{"n_layer": 10, "d_model": 256, "n_experts": 256, "experts_per_token": 6, "activation": "geglu", "router_score": "softmax", "init_std_router": 0.0189, "tie_embeddings": true, "lr": 0.000572, "batch_tokens": 131072, "seq_len": 1024, "steps": 8347}
Below are experts of layer 6 (counted from 0) of a mixture-of-experts language model. Rows are named router (the router's row for the expert), down (a neuron's output weights, with its number) and show model dimensions 128-255. Each number is 500 + 50 x the weight over its row's rms, rounded and kept within 0 to 999. Numbers have three digits each.
After each expert's rows: a language model's description of what the expert responds to. This comes from a sample of Wikipedia text that the model never trained on.

# expert 55
router:526384513533417452558516496515429458500486615425467618485615504551532555505484533430513535429550682416496510485511507478536481462537592534545482472499560555515419506521516468497502501471485551539493535446459519567592574487461423514416433532443465521542471520524566524496530489433469546531453461502419482506542437507565498507480540482506411549386436529531505531556382442538527487457383
down5:476574516586437493438445546533414341495508469449552457555521591510550474478525575481480547500551492489542496452465529499486651400523453484489522535582493586481567476460598477437452494523537486496544481497495497450464483522459440532461558504548446408557602584553462520479543485526490470497439570512420532564585433423550555520532506497453483416444433464542506455551567495466535592481435
down6:524527439483501556477499505573418554484472519548490642449531425456639480492495475438489497573518538433486482521556486520534457463488473464509574436508454577454405503472418508507431485506542482458604502472472421504526559498447407472538501558404544468489425548532520512458556444536499439479448545442559566415478487446485558547518505416526504543555422438502462521498459499458512544423474
down7:448562568482457450514480535510493496472481490522558459469490449423523496540512487596440561461485510475554553455511495489419487413497475480466510563412421544531486609518547552584531500533549579397491546585520546461419520502545565454465557484474550553417486556516492480451422457544510467588406608540611496506410504586535536446437506516410418498501519534503449576488543511547431476527566
down8:482596561603533516503511500448520503443473513437482586437447505505578535614517490501456492494473489517549457485436599485476460504489445414379519533442476488468566509533564456523576562479587496498509468518497515489521496538498492515591554545567523398529491492518422449413501445526492498472587528482505425567480505452518464600503438522372518438540515533496452540529457540463431375460556
down9:554432519537502399614472552436499608482445512472522478551454485488513546556552482619530399580374548558548411552527588524477545467553478419518567478399484533390480519493526510476509444487515554539531446418459446508550463413607528455516509398482536461425526509450530448423446496494513415554509396484519469515483542521479441520432480506545468492471447528499420527438406516514568468573581
down10:528516444501523540530435499482400478512528522487520454551500552519499451565446477481586521505500504456470573518459517490621439508428519533557570521439583486478398437517517525451515501543411368582503502434451539534528489400488451568438503534421551493604522493516548488559486471487517612447523425519515374423507578478432418510483513462480452550527557482504510478506484572422558521576435
down11:508503489469436539596549540571494459537528442469512417577445400479467536524558471548441438493497458480478537465445414547521439466462444525599557481561516459455582463526475522558482506488506549404475432440511530498426509503565469514494475464408580531439500560442578495422401528527484456485531409507416462501438490412604548400494511548525542555484566540536536480518457483416493465426524
Description: The piece st inside Germanic or Slavic names, as in Wad-st-röm, Reich-st-adt, Hof-st-ätter, Kre-st-ovsky; also first, out, last.

# expert 28
router:552504451492433509560546406516463479475541529492493477537483487532478530435392532536449445542437520403588479547372467537444567425551568370505469471514565463566498447575472449574475509455436473542570587396576427543481450492546505545487530536515540555584490467491531558514457426422464444535567527492468434479574494455563520378500549547462467626514474493545505472533451410427445467427587
down0:485540465502416463518493450472525552512506473523443462489379531436522466532500440558455490550472527472533459417532401505526526531455474564520554541433519516533516471475482425456518477478424587501535462545472501553419601630346501370487541532352554448403486547553448525471553514439480480454477438518485455495629498504466424531538552522513533423596562501509472383556551453537508483530444
down1:517509499456509541517422442460654485513432536494573456409544526481467508511418457516510394531562384559581557507493495464487459454491531444500550422419421393498442482493427472500534581527506493466518454460466503551467546548591559532616358473546504463425403582528518505518512576537499527478580548516488534582493526521570525419527514471511473586508511520465480489485470498533561447529469
down2:490505554434463578551552529487559480426591540462405440555476623577445498527526466517475487503575380572583441480570446497490559442548525599478501417586519479529470384460445559513466548570475471538453468538464499503543447542511515475495498595524514453582512544519562486517553525480545491491482498625488588467498493516531426508459501518418443506486530611495446564504511607484445567501390
down3:437391500423510519543575466587605555562501546502500488478566514511448455574542496588542572478523496527494437394523466443454546444456469460578514446504544556391545512541475466555493429517538475473538488464559498433523512416497612473516416506479527442568514458578499573552531514593510489518424451440540467494551524549530531445562472533465447514514560541560407482532543548454445518471472
down4:518469477588564370495511505516508457506475452506465409454535507549461527476487342582563488513535426413475507504567598593560517414520529455481472540483543487501511559554503432477489458484420465454505629502519497417490447486529418538557513497516485580548499530533468495495487565553429534555443494473451593498552459502499574528400529452558447519496497509480436458552486465469593554473477
down5:489417505512518517448472430527441526488462564490515490492476550476609450480536564528546550509565514445589497410477447488481499434468499522478578530550529440417471524497523498530517547477595380460616464556459511499475475546615540486518470570491501488500462427500468391479524465498508551415462485532499510432561562626484565475489547450499484549490450503511455392425501469514542585562510
down6:505493469467461513471516476519576468441593502630474531508524567509583504447431491530532467473494547447441507523554502482480455489577469460583464495464495494599502573449496442549348494460526493445447609487545448479519519443517515434566437468474529545492517470590568526533471536535512428480556527419468400428466422521528464452491496449453533467513497633549519448434563481501492484577535
Description: Past-tense verbs and ed endings in biographical narrative, e.g. died, released, announced, began, registered, existed.

# expert 44
router:507584554462431568498535481456408533516450576485467501511438463499505491453530527528536430440445502462442438534551513539474485476519496576575409614579494532583485563475555521510546494463437488473503537429469550457554525452517556376488381485474491461503571555524443406430534563483591593506456410418465515454515536459534425514459439478428499556603475605554402474448486525431483473417542
down0:492485426453471528430479442631513481413534497431436420604561529480472559414494522507442553481535390499460502548470542521503502576546496493469607443462544580518565528488496507478582511565579421449552506569559542462506538527566510567382604427580594509483500510432548447481490476543422510450597431521551493441533462479517528550530485510448465475489570477420538475503434479544471554503441
down1:507519477581581469499451579534465502539461573496472471541547501546506561572458443467543389581532476565447622492537563452626529436451532512382440598547522548481485500600466564479549543461428443484502527537543417497485423557585484417451536507436457502489498529490548437505524494557575562404471550469476515539528557553471572546479530462506473521478505458594527463472506547554518498538558
down2:503481457512460488497555555479558496557497459455446490523430492524495544538415475527475483497461569451511546524540504491471415484439612453451427509559460450422552508477539573481450463467464468513511536444380471399517474542517480388512445473519457509615463522462497456516434523574544471520423524528502571526502591589483516469616604529567664529552494523455535420463460470507501486541515
down3:563544534472594502398514589582467579499597545477410491527567507529511441476500527535477573577534474515572485570495538467488504477360455455481537469460610459468431434532445480475513606488532436508478448398448502559566452559463511520588596498528471447592441507558518495612486532465432514453562530557502429543483605541510405532555473483457444530505493562446494497493466483454492502480472
down4:518579465539533474493486498431621475452605505409567555472480535441509478540554358455541529550513526430446581416504508448449488409429516483604483539526520506513527451514598376514567552518533440566475430442485492492426574485505537451531417400488531438440417475588447483484499529488503556491504489559490512471512567475504428509583511503572484443484478540553510453483473456541467592520484
down5:503440510521406468534483537539565536464536452503510538606538491356514455506381548540507518528545419616483464557409467458530453506378536427503509508435448431536442514395550558538539457536443462427535476509551579489408377496494548546518477494546623487467406501529486387547474423532431539556560518468492482496428542534460506487568384453526506451509582592474502440504515459404551449461463
down6:396468458523502576450416495550507471502518542499468423471528491486568415438542476492498562508438476494498538503422557466555492542529561486550535504420487495468484479403550466419551557394544535468569509528532525492452402605545505516420486472499470452522475487581515442504516534533425461438481495503454506643486410457581467604500531507511535386455595486477571451551516510550484532569477
Description: Lone s pieces inside or starting words (Hospital, western, spread) and possessive 's, plus possessive pronouns his, their, its.

# expert 29
router:506485515559444524538465482498476541481469540521544574428533562559501515536462523482443439360564607600540415481468486516436454544550428594543583460521465507483520569492539461520601519435394434510505626488474496492446514477529550506490554473549454541465565590524494475467489602515508527499482486561463594440542522416572615522509554536469524498448470544453497523504412515529507522555490
down0:553501469466488426468525450464453594538443540586506396466467472412601486533477575416486567496452448480523477577502484466496451411535502524409501440540411545544440489560444483503561532511460530551458475466519447433444565456528490492530478431413485530492556470542426486559542552444443516480513447538552418448546502514444555465488382507462469434535541410582520443377492491459410589470458
down1:483547522493440473523391464547456517535589402582442453426536454491527507511462492446478542566545579425460464454460500428445517482581454510475580507456451513517383465546574542428529497430533544466464563509457458574507494454437571484505483646568446560466508522536438484470625490437438555523551608515511470505501522455519513501575570563547540519475460437520442503507535478528499440566473
down2:505489506500421526497530539493475507481544430529511460456493534506497529502458375496416538520501532535498591460481603470420473458419461484409461516560526458534529442517577436507396471436569475403491459516527549541552544502587471521497561500522482511504573486452520508524527473542603487535456518454460450454580634579495489561484460481542455459568430489425573510560495452509541545522532
down3:495473426438496498414538490436513539514450494463510553417581496464563467538501449568492437497573610433515526424594423433532581576464448473545574543534477516516502498454559525561507494529540572490447401535512464455547509485547598457487476505470453502528482504567526430526553501481414467465373484447524569515530504462482452537473531559364527532458424535424521474498526496484456463525524
down4:496395462624581568527466502500589444501548545453580486542440493322419499488520580485509501402540455501481487540485463499463414419491439518505504455469516454511558497509576552587531542521443603505522520380584535486571488510449499487455410410503568551592561471439492458569504594479442569482574509498524468448524430539535526536457502544558461554484479511547494477493470570457505445463510
down5:524552515538520555552489501496537488526487450519463392460482533490513592532455476444546552476495485573589573549518445451562465458400537540517529479584517377502512408569391531560549516518415563499530455529510460497513499453415520459524540374557457435514555456529466566469452542569398561460496467411576478455539459366469568523457530566564595521528459461513483521508517521529531454536460
down6:500542544562477502439521395492540523471532555468538546464512474525504482492462506447462483486482607515544501472469476457487571567449547510488458503472543559413534507508558526455480398537549469489475512604426643601484554383479468552563537488495576483428495450459538511570562540529429509487537487442534558530474558404501505460481485563544486521427493469532497529512477403529544554572519
Description: Linking verbs like is, was, be, became, become, being, remain, mostly before a noun phrase; also some decimal digits in climate tables.

# expert 48
router:422468486500461454544440536477499506523514530549595614501543485557498500576501505515491435529481539478565493490494523366614526400620480544535552523490486534485577581531443531420493536427460497515482530485442551562474503531498435458468362626461520529532454489549517576461576527469513559489517506575441402413513468497522550493413475420502470621466564504512494489502514384504541477578448
down0:455511500502465512524513569523536574505530487508554333494497482514441615461440528593580416463556502450512515458476503515454503478453474522460504590447429526589484439471390489499491476535550446498519563512449548501533536473534496522451551554511414488458497477495543497539419465394505528599492557515486644432557568536557451576540483402503537458510560485488557393497501536505409662521480
down1:575505485520477461490467489430463413512421395528483367463498497506517503480556494516444492573464499492596510509574560505471604506507540468406551417469419431484481502576539507498504496512416474405427465485461487524470468543465437484537520525469517527555562521560439504556483463458458550446491460529470531427431444393520511502463538552579497519488459556494450439513493513546503480552524
down2:525521464481537509550592510506482491511514537459493379535565584488405460495472478555576433425453423583437505505609568536530431560595459561458518549512525447462611498501556525469545504506546477604544437491548540460519483541533466502433446447346498491552555512497490526510524549501530508474534486461511570450456500552536443511401507476469527488414549505492510541498481480492465600443476
down3:554463469489456530588510552541566481524576496576500599529441512522537527527495500478540482480427591457514513418496590442516546461591534463551552470526515565408546502585543452471441542528513510527476415509495530397525494494473568446471535476475463419441483470524431414337539482480446486539374451591570515520605474491565474595517514451525533449497470432455463485545506529502503601461389
down4:467544432556501515486424386406578607523354435544500481521453532464478526556529479488454561501452529524465470579508605502500620554461466423520518406508448409467480496411491516439434504543502571386468573537512400440484495451544455486436501521569581525584486521572538454492445450534583461504501523440531459515422483533474473523426529535503529563441432508537540490516486447532488484579519
down5:541538468567585482524399467486523515521463546384483581413518576576470483488535587457478473536534564448512436467582467538470540569450497489548582500560506501463543509483512593516457517570533464525509495455435596504573533433404584531420532561509515462425528531554419492511513505534535565589459419463463551474502469405465477553535464484512481405531505424561547465506541499491410499469562
down6:519542512420499485478586450532488534563440491394477512448538491507602579502528435408438515518504564450449480529487572474479463531526490531463444458479460492516376540455450496535523443516555485529564522522514499522517464474484523516490467495493526323508452477501367434481465567486481567470504483555371570441517484396517503549456533527543593525551504413418498454591509429482479409408472
Description: The piece th in ordinals and words (Fortieth, further, Netherlands) and ordinal or distributive words like second, third, each, every.

# expert 16
router:610635485483510491537533551452614503508493479481561412488392507487409503594574528563389548422509477526540424499468480395440429422501398443510477439540438409507532556462507532522467477479490497438536540554446506451492473443528472406551449506432490485509564538545547498395512558470520488516589495532582569579416483541545534503540521474575533481576544520488404438461494557518475486439549
down0:589470559446591564522495571486388517515527485465595410546553444558534457523536473505585519532459600507565517571527543466507468520481541473572412505427527518501442446477408548445461440506488490504577455523471444515511472516556478544472536544593571418482553403487574491553558534460504511437536473472488505495518540532502550518493480521451477523448536443443447494569548472457454545444525
down1:536536490409529448544520504468596583444546507469524521585519522488523505455501436442498480548520556486435553470473453538451462499606561488466417492467442539506477483435499444486594483409439437545560452545540400515507506560514472456536480480566519594408497465521452480570468479477548474421452531453519513454542545493480489532586489514435532409464442399603648593565510519550396453559450
down2:514522499535454441465463482540510427531575460485580527516519525593470493588496416486535589458489475530555491476482555573461515430509475514467413669529513554470499444517523449541568510458562435478523545526384494517538457516383557552502486419483520516412586470466535521517484563483482513483577508515524517500597490499472489521505472436533442475511458492497516504418576533496506439504406
down3:460496492463412473547553583449499456447416491533555465518510459476395531491444442500485472476546426536508391507602534539427464544496541566584471454447461429491485571457469501478570535629527503514386485499516455486493544387423441522399463550504517493483454405477558466450453450484513463454493510501479593558458508582572477456506541572536434485496501543545431497476465540516514493439529
down4:420524523534451536512460444463520462515548553546442539417511506515525506528438451507476475568487523539521517526537546483579607525474478425501486486447570537510479377441503511484402475634555449526488540577551599547439532563430454559583598465531509502385453512490421474467546418560421419481546496349545507488493489414501519515537538392456460513521487629522476498476524536479545517560442
down5:514507578500477598503541467383488570556470551464512458449393445522407453456454474509536478475474514527508464459466526500507488490497522535452390560513504523500480462513479467442554409491513436564459455463491495512437445562502517453515495477620444497423476473534392525494569566414509432456458534453371450511461538468565532394520481486514498502580479426555578396447506564508518514501490
down6:496483602581573497468527617443447531543557468458515474475491554580492513482457484519531511499530539479394466486510499552476614430469504480467478489542433613512544458546543557431458488495520443468558418464505510403500527560438544519623477457496542479563442521585425545582559524531434530501542492433446495514441454464482510378449495525520469547535518503481455552508435496577450534500505
Description: Word-internal pieces like li, us, duc, ca and prefixes dis, ex, sub, as in compliance, client, introduction, distinguish.

# expert 47
router:495522469511496494505531476485483522485460496595554448473494490565566490443375558475559538453449639433468415565589514534541508451603493502515505459569555451562415469501456472532527488429420481580528474539509447538573490542582419479462500463474548542557523565535492553524522554408482558455467524496481461453514508533532540517524376541534447413392443498532474481484562437548488514387504
down0:539525558483452539501444501575531472548540543384462532464475514526445533536512542537574420461531490542541533491461559464495569504377528498496530456431476424550534560526518405468444548525537478467552530519639466542526402503380464537529461548564486486556458523563489560404394377482467460447476470466446606533561486534539509569458530488568518536602540517444460491500555439513629604562385
down1:458443576510368432474476471470423473398548491454447546481469442461493429502395538477444488502542512472456461464480474476544464518488523510456395442467534511484542470505522461468534497412474412517518502484556490507538549490473527524428492575550468483504402484486464535465493515492546454574559607476479480556451493544575525424492580535488385420441467565506593517394503433597492487530533
down2:413539512464467471527414487439537518545463560449504438519433488551409476535559523392538478538546462540439499472550525410478490461457534466469537538524521387540515577475527496518447448437562543495568441530479511389506501466593556420467544373510402473506485503484663580475444545474421462577489481524485539451534545575483546516568476422531464573581528460484391508538412544458470523513518
down3:482517446566423602586433473518602481460537502470515479437508453572465398548498497467590503451587554476426522476539546484444580474551446475541438436592458533517511457430594502517530548569550516517533555568578536526427583497514498531497481519504437464479469470554510448482547469476508457541546469488495452535532550538498586529499435519446461425567572551544492564497556469449466460485580
down4:515470466511560489473433517515554530500557544411555516396479462568575506511551563430507493508447535494569443479601484525490556357458567502584520403500556502527423453488505486522450526418380492451504581470670543486528559485505491444511504511464488413519479485412422527469508369526494581580478480540518519504544417445493587530569551469463495446429478610480524567541427498475493569554518
down5:519484558477493532485525450532547459476471478413482401503615503454566512526465402642596437558517429495520533508477468560512459494592394480565520559461508459481519543436538441488461536468458544470489420556430495427463586526441479541515412514408537486392560453510520559569503403454474415561458620542474529361479550460487513565456462466514445621517444540454520509482556501458533474453499
down6:557478554505410522470483458417469463450548490408473411523592492516445560471516556501567520517576464487419493439585408517537474532586517503501542426488499488454464395486485470403546491558490454476465496451476516478480593459536552490479461580517474505434528483455521545575512495523472432449515505464443551523491455485466523513517608605342431553526568531487446540380541504503506446481508
Description: Single e piece, inside or opening words (Eff-e-cts, e-arthly, Cre-e-k), plus ling pieces (bi-ling-ual, ling-ua franca) and some -ing.

# expert 61
router:457573518446571492460468535447588536489539529492442466462486462438427423561512496443507464514600341495559505552444439574608533493475509477495479440514486497517504476513471555441527450561519497516574572517588436527521448508522474584532532561519534513529382486487509530487471408518505497487564499568522563535484471570538492491515495445579462522505531433417512487502423377498453540433477
down0:450512478431477460531519535416550501459395548482592443507487432374502661487464485544487553532499500539552442513465530550445459528392469497549493563428507597462521483508365597502581489566430532551496429412424414565508457511519505407489559498428547500472458479473532503607529546511530440456513469572533578523459567466475555514416548448490483453537537443523580540471459498470565565550506
down1:457473509493455440466579565514601499522437597563591581468493527489530483483414484585467509534516532541497510513432449501443556462463498473474482595462493537482562442501568581524588453557571511463522536500509526477468578532487487523574460460504490565500485567495532604469437473537604543526519503495534527540526496449533563545552472536465446504585579520465545570434537465453416438501550
down2:490350566463570493537530489442488472515546533488481479567495492508540484348466611470484448491465521499421498553524559502570588575380493456508473457579532504439506478492501505455417442423509479514549517535538480486511486420548429506588480544488536506550473453450421564508540547583502528520538465521493428439481525475514560505530519519569532492470594446491504502478461516518410479396403
down3:452503547446555533487583465498426503631507446494422634441433451550477505457568569438465500546441486541536517532579490473490464516488499506461591468610476509505423523553549465540499562547432561521489508562422504534402485456471610519430503432501525430401443481539427458399474528438485529445534590460464482512612451459417535445520520548516469442567533467527522471534536440573566485625491
down4:489555468448455554497460551541488506566596364461469529472479552509452498422484500516439553520468540504413546508582491540563528526624535415488528582488498514509533448460449461549470420454534466473423546468501458577553611535495465522495541451527427555496558497529538506541496519598568426561536523445559495432521414523534470476389541537509553525470425455495432379541482498500459573553491
down5:545554549495457464491455595422609434560587606453474569450472490416515468474517461399542520486444540437466510524542412560459473494469467504617652474576533597565495492545437505485525451490459471518581556555463498519462412476499430515437464478503525479432476417480514490472496443452555513495518457519510488530565576496556548553479515457464471543519543512455443493457476518394480504442566
down6:445426511518485525476564493531469437549484519442462487485438465452545408419521416517456496602435561536426465525441501641556382567509535552490547452388526513498491592498430403601511497499429527478522542466574447477604514517526508454522443526522513545464534474499422452416559523519493454468491487470490480515529464453534517434472538438429448488454469555504492546524422487542500423529565
Description: Word stems following prefixes re, con, de, pro, dis, as in fa-cul-ty, pro-duc-ers, dis-av-ow, signed, created, continued.

# expert 15
router:443587495533592478536426434547446516505446563505472539533507553488534560542528541432419520525463603552516582422560525529424546473454544571560531467501437391567499457530496495498475585424494512457499502469435512490510520537476577522411515471591485557499509517535490526534496424494512645513453472522427450466524493403581548460468484535457454465543452444650470538514483347513513565517560
down0:492480528514389532475533501477517545413496547545549378564426543460540499542494576539494529508520453543510514477531401500478515529522522494588550483499437445521500499475507509432501413476535479589469585485580478484554477448592528490499411454592478523429483504377528510450537540535566498481463491517506556492525394467537464475544509482471526377542561510540503419442379584534432524444422
down1:519477544494588550503520496566503529395478489438518417489552529597501527508531502524493475462436479514427514525560458437514593490466485517565374523546452454517455520488544438487557500504520541522438477451431516516537436450557533539382386496530568500458518537525524468546548589464474518513586522621457488513548487445464550530457603610467492561504518484537479569501473445426516508509491
down2:503539483468590510547453485506401546460481534504501493473508450478546537548518523430546501508458398536466445481514496535403529478505523480520524484528499472543384429454492485535427468574394539515430457463505500430561487506474499560407445475468447543512495514530452457478497373481529534536518462558523551444506459528441492538507452490525518404507499511491526465492422491494443475487596
down3:483571500563454525394413559491417558498404520507477546421482463508462420395520542447480485403553475546568493489514483429560554528514443477519460481484508513473433541524470450535593550514423468512590431446531482415512510490527500455510554420432516448485516609647502511452391585483452562445531509516597540492569597500516541437498577562446503497491442523554519510419492501483513450480518
down4:452469440541503642534418492469464532489520530473516479509428514449535563548474528520463540579414446541486505531536444555468499504506527480519538478419504498522481475483457391486504605560496456508524610373504471464513445517492589517530485491563476446441466534470506346482495396475476471505464408468443529526533517485534481473473499538472490471493535580508568457445448453577512423481471
down5:595514405566508516517525483475544490421581388500436497523471430410574543507468493420488543460535546465487480445476470514492463524523586433521499535437547538530576410559451505508425521485426510542467562492556544502517561571482492532467540464522495400459452556516557491401373554507492546414465504453460462528517454527536520513498470504496545475548549405463478517508443565515538484495531
down6:483487436506349502490439478472533477506540435515421497604500500471541531503546465527489494550428488424603521524445578488574521507426541384485458506448470496443514473544527478595507554479503432503495482465581564400530469533528461447476526467487475449577598475437568537463549543560551508535580549552473506468538522510434478459521561529563552362444477548562405506522507489504473490453487
Description: Periods, chiefly in abbreviations, citation codes and numbers (D.C., No., c. 95, 46.12), plus sentence-final periods, and United/States.

# expert 33
router:545437458526486436472532524503359480523452585521473511460496492461495586539466524427511559522425516555466538494575517439441459542434505563517531472533575378576520533517481519430613573476475439492514385559477547537393409457470494445495537477421446554517503556487470539558510495516468536414470550462456499562515446460576430458452514479541526493457462587440413475585492488472491479548508
down0:528462425525472484469456566469506537494467470547483508520507407461496497498510484527541513582551565456478504476503521550457479527514512582506556458467438459559484533525468525530570514556530509353397537591519456484499478459495535478573557469520534629437444561455391511508579490430536485519496550523486444505466421476490471449491406453509500516479549486490464524539617536527573397467581
down1:447522552528579472519469448539500479559560507442606464479508487497535462546461426442489435470486423611426365474554490504498453515545623506455534578521498484481556493495523561536499546524530556626584491541455543518474553569434372515396534485497456497464474526470487536377511418579495494505500466357469543435464554471500507531535477553483485487568541523559495475514477536477510439574526
down2:427510498482588487521493587563452506403486458562499490569511481498483550537555567490554496510475493587585557552495571509531524588531463472535461494514550483456480516438557407461566502469533478563453488520477473342512454482491421489558483535509477459455421485532531474567434469430580522512557524571528379454594435436530447630495557591505551471549454552546444458499500483429487511497495
down3:546449464469481606527553531579462526558535555457372576485428510563531540513459534556533491598428565459397510520580590523482560432530541419588488550514486460462605592520552506567530539472574471463465544555521511569474489478451421542491531433536509530599514430468457432477502470539487566506523466530352447538475491449516670483420444541455480504468442468482398514581564386575533484520593
down4:432617501463539602526470471540522503567475469388440429491545526443505603545538546488578544419505373453590579503572547517474488496496425548382514552406505475593496588511521466504594499439561457520457481551448480528568480500593492488469528528449516475533425544405419442504486430508457485444523586540531500478497462544584564506491428521470464455556510540548477460515463523535475401466535
down5:527538446434540529503474513620419568512498572475466530467438470458448538449471502512512452484544522507512579508465584586424525513436478430580526493411429483542571572506524481465505483525535493460441568591528455481582532554502466560529564540529628470462557458492553449518422517539505514470482541521464525589537540503522620505484505451482453476450576483470487476484503525459486493575503
down6:441552558451434463562471588447463453483611510498441510530566519475509527512504520497572515495468466516483448510586530503418502492487517424594537471353507500483491511486543384457508523547526487525485543497549542466335562539501521600507614522449480450493473454557506491471470524419527445451460464547489564506597430584458473515428506494506556485477541563486515459451536527532503462528457
Description: Punctuation, ampersands and name pieces in species author citations and lists, e.g. Rye & Trudgen, Breuning, 1938; commas before years in dates.

# expert 7
router:513489488537507483462467561527508494544540542521457677542482501519413541503642531488468507482476534487534455527590497499444551513448459528513453427454462522505547533464498470500482453509522596402456500502438396543490629479431582530407503510501554540443474539486500491439473495528495608511422576606534442476526526482564521462509547514478458448600403485483451475413480489389465439478570
down0:510501482529556568571566428495552510528550499519469534493541604520581564462437466444531544602572624508532499441514532457500571539457545443466484374483489547554510557515550475477441470471510532391452559552501509495528502525434395522518468567526488537494498598459570494534435459524477502500542447437530456415463446456450501481563600490471423479531449468557479445453455525467527538523508
down1:508496505516501420496472524525521554512470505540552659451531412490469342554525536498509521456543504493476540430500517459511515505424571527544496537576551518436461503530539472584519536492412473501510529501476532476526525454481492537355507516432555524539549501528434424507486482469568484541573523511580470532530510553482548461482435540549512484473544470504400524461500415460513506523476
down2:485463357582621616523508518548497474518526568542538588483500522439463454562477521495524509427428434501442462540504525516410526466502546543583584591531484486553525515479512510549534556482465511585561488539479518527582540488504486600465448450548493452570409460571474502467415547498505488554525542500480535455502566545460527520424458575514549505455507450472448448537485516458441544429494
down3:437561481466543549508489487490419480587539453583612524462435488494533489462473503466591491488587458561490526431471435531450390428537584519527554543521542485464489546450585528441445522533560502482525490520512523579448416489525685562485480520554455586551583421438451530524500506426490477469518472516568462553416530483497471622542598546433468480467477477534507444457549581556503451404505
down4:490527499549471573540490499572499463484621543446412577484522591520475435462371501495471580503453467493391509471469444497410545545421504584502518555529468550403456539546478423591558596491537523547477489523539534577465529563472472450495435505443497493611444472496541512516475489604497474378478554494478498434455438538493508556556520519454516519496547465466540495489496590475569466385511
down5:575521534389513538495380540469424437525589469430482518481472556467538487472484427434525545508450488472431572432485500455552514504498527508557509592519540492540510468510549436588476547584462511463479455612538443527487498425366509452419433463438553482568479464536438541530451471492459580598528457436591549499477483544575516594444485517520548548482556411494580537457429409520461551529461
down6:471475445467577538477503476536461512592519539543470474526534559462546552478553552557502498488432437528511497602517478474532471459486491557428328545594454524562539567485497480397484545515504620476523566508587477477517449522512511477532481492422587489496486396392520451504497551540449632458499506533587532534534590484623479489510520456515554402455560501421539480426423459522445443501484
Description: Mid-word ic, tic, ric, lic pieces forming adjectives and nouns, as in Scientif-ic, Nord-ic, Drama-tic, Ch-ic-ago; also such, American.

# expert 38
router:462535501542500453527498423507478492516551445501532553601490562558622452516479506429596431624523532440432517510532531528551502541459461505506458465520604626500505513431409540425565494484452524478523579566420529441485568506550556493550541497560448418500589444441548515493517537659556508477451381559396475448481459524455432539485533438543489564573477547426473432467477446572528485504448
down0:501461464545612511447530452579510447537568524533494550547520544442475552537460467532481553457532553506497606503568528548548527516571533553546495533440516493563493537496561472458514538521447563509560522449465532410517466548506503495497486532504523479606439492422395505503544503573499508564454471535491494521508519473539653444497440532483523428428477532471522519527465491457432524503485
down1:474409492488520508479597390452465548605537521453521484557428498425434495492448512494600451503520524499425504416506475475548436482494509569470449561553535490480442464541393467492449457500495396506477425538533445513465520554499543467413567484433431462518509455478517548482462505488575437528462453521386457516545478502527502506483489538569471504504558464492415516459480463589469468481552
down2:486588516535443584476460578467539551512553474495453433454521531433470461555545506415450407451508405494427577451571499452503484477545466463485473579607551413474434532463429529581472466452570505544508531555517537555587590538499499545455519507493491563605443533535581519469506488590492582540535460463534514480515564401550484588543521598467531518523433544568548598506508486507504470512478
down3:593498446584437472511464496465403511557459499497527413513527482494523555549472494621499480580500498557479494518488447507503516425525487523391503475482532514525480537557476505436495491543439533507461432547520527603474460564586450487553501549418417553554500445518488483532559492514508593471536531527385498487568455531508551442547519559574441522577569448473519429490600612437395520509614
down4:479494581504493477484456534511566609505463455521485526499484525499521568446456519448451507501443450462520558532460471476503530458606514529586398525520474489461522501485521488518569481544490533449438489508550527342651494477410498547530499498576406523534398523450658606469573459523475437520453477501493519471464466560461489387611460498567454516562510526456447545521509500469617506427467
down5:552481450457468461433481539536411452414442547549482540493514492497445548524538497450447481472527560454538493454517467515460496563416501470472471609529573445523517452539520381542554544475556499479500491505562476444483461428542470477567509405526457587432531457471529476550451566513632482487580502476606520528470520427530541486501494507575576436473401490578455525525496447586447414482547
down6:485629495450570420455522549513532568494568411607541500533476516484453465506505445424484490521378539410425512525508556508503580647416441544505524469502576543484543520591460472533507590547488518525557586460491474548524498526514585437606442425488453509501494560442504463563463479523477460523507518414586478501560545503504526527596520520476583519484535496433548398552542376494538577468503
Description: Plural endings and nouns for groups of people, such as men, women, children, firemen, and relative pronouns who, which, that.

# expert 40
router:506508487509541400482504550578519541496501532532413539391455536541438496572386571653503552549478630507494481457480481458473575423458498530558573459496414483447548627452490444515484425495389563486521497518432458576586531469437552518494496567441504508406485453497493535482448526561488506531474520524505504501512531439555526471475427493582575440441517553423498465562485501490521528394511
down0:499541514469565500414507470541450396539606508391559458462520547523538597538508545446456551497531474475515580568525501477513561561600553486508481543514475501518523435492538480470479477464475490478517387620504531510526544506531464480557432471577449478456605496570570539491405546471459447475561461460498399468428473513511488452481423434509420511438447536544477438506525431593563508441491
down1:514433397523508578518485441565555464469502429517477501561427468463577436488562430519549538464514520490427553450529582508479588489576530452538503501499554485469490498428601532594552577509509505490444473470524422477482476488497455456492503476484487443551589600476512450526449451447439522475451581511563458542537520488493465564497481444505472516507531521523517453442477377470540506595574
down2:471431516580502452573516517448500517503474462466557458404503488514436460542489559574532551462462488515396509551589542528612560483465587416519457519484518517533557442498515615456516532495581464485448490483503523514464448529555463510501525459361441509423466529552432540488530485485454537509545597484549505516473502528438461470581560551493496572465507561432505513481597432497450519503495
down3:613565446563454464491535484512465484494596506538590461513510471449470515497523435504543437466549520538540438499601543440466514464558513377489403588558423500441582453551452493414572549496486579534534481566469426470484564409537529466530424529567488569456500562451483555471443462528555507495504544439511543500516520486469553535464452520424493482522528517530445544440452517366487363547502
down4:429620501426489493532556464469358510460496500523511488580483476487526420548505460555485628534541415464466515521523453493493561516443503517411540531469477418527506486487513576527451480467362531514431441621512410518476539508542467506503516544545489500501559522499536493520433474450416513546548480558459483526518551516490609444528505489537475528417507457494471525484421433542474555481475
down5:514459487524494408488622557464504504435460549436589432512555512596436501570450599491515441460457446469490473497473452586504572504449601503488520524612570452494430617488547572568467507453454458526519504468476580472500481499540524535507476478435529460573491466461531480622481472449536459469472615476432551531615475611426533485526479563438446517455467554582519483442501468473472460403544
down6:541566557387393529575527575483429509449468581567529522544519379481522403490457499514485535519491448429549494530508501497550475441512484459534468533514524486470477473421563460504505457551445542584485418557546458543502412469487462502408520509451523449426509508531479443553528497419471488528513496525494475483521442517464551577459456534401550484550382544490521499513559541587533523495564
Description: Middle word fragments such as ev, tic, and, ov in names and words, e.g. Connecticut, Chevrolet, Land, Candidate, politics.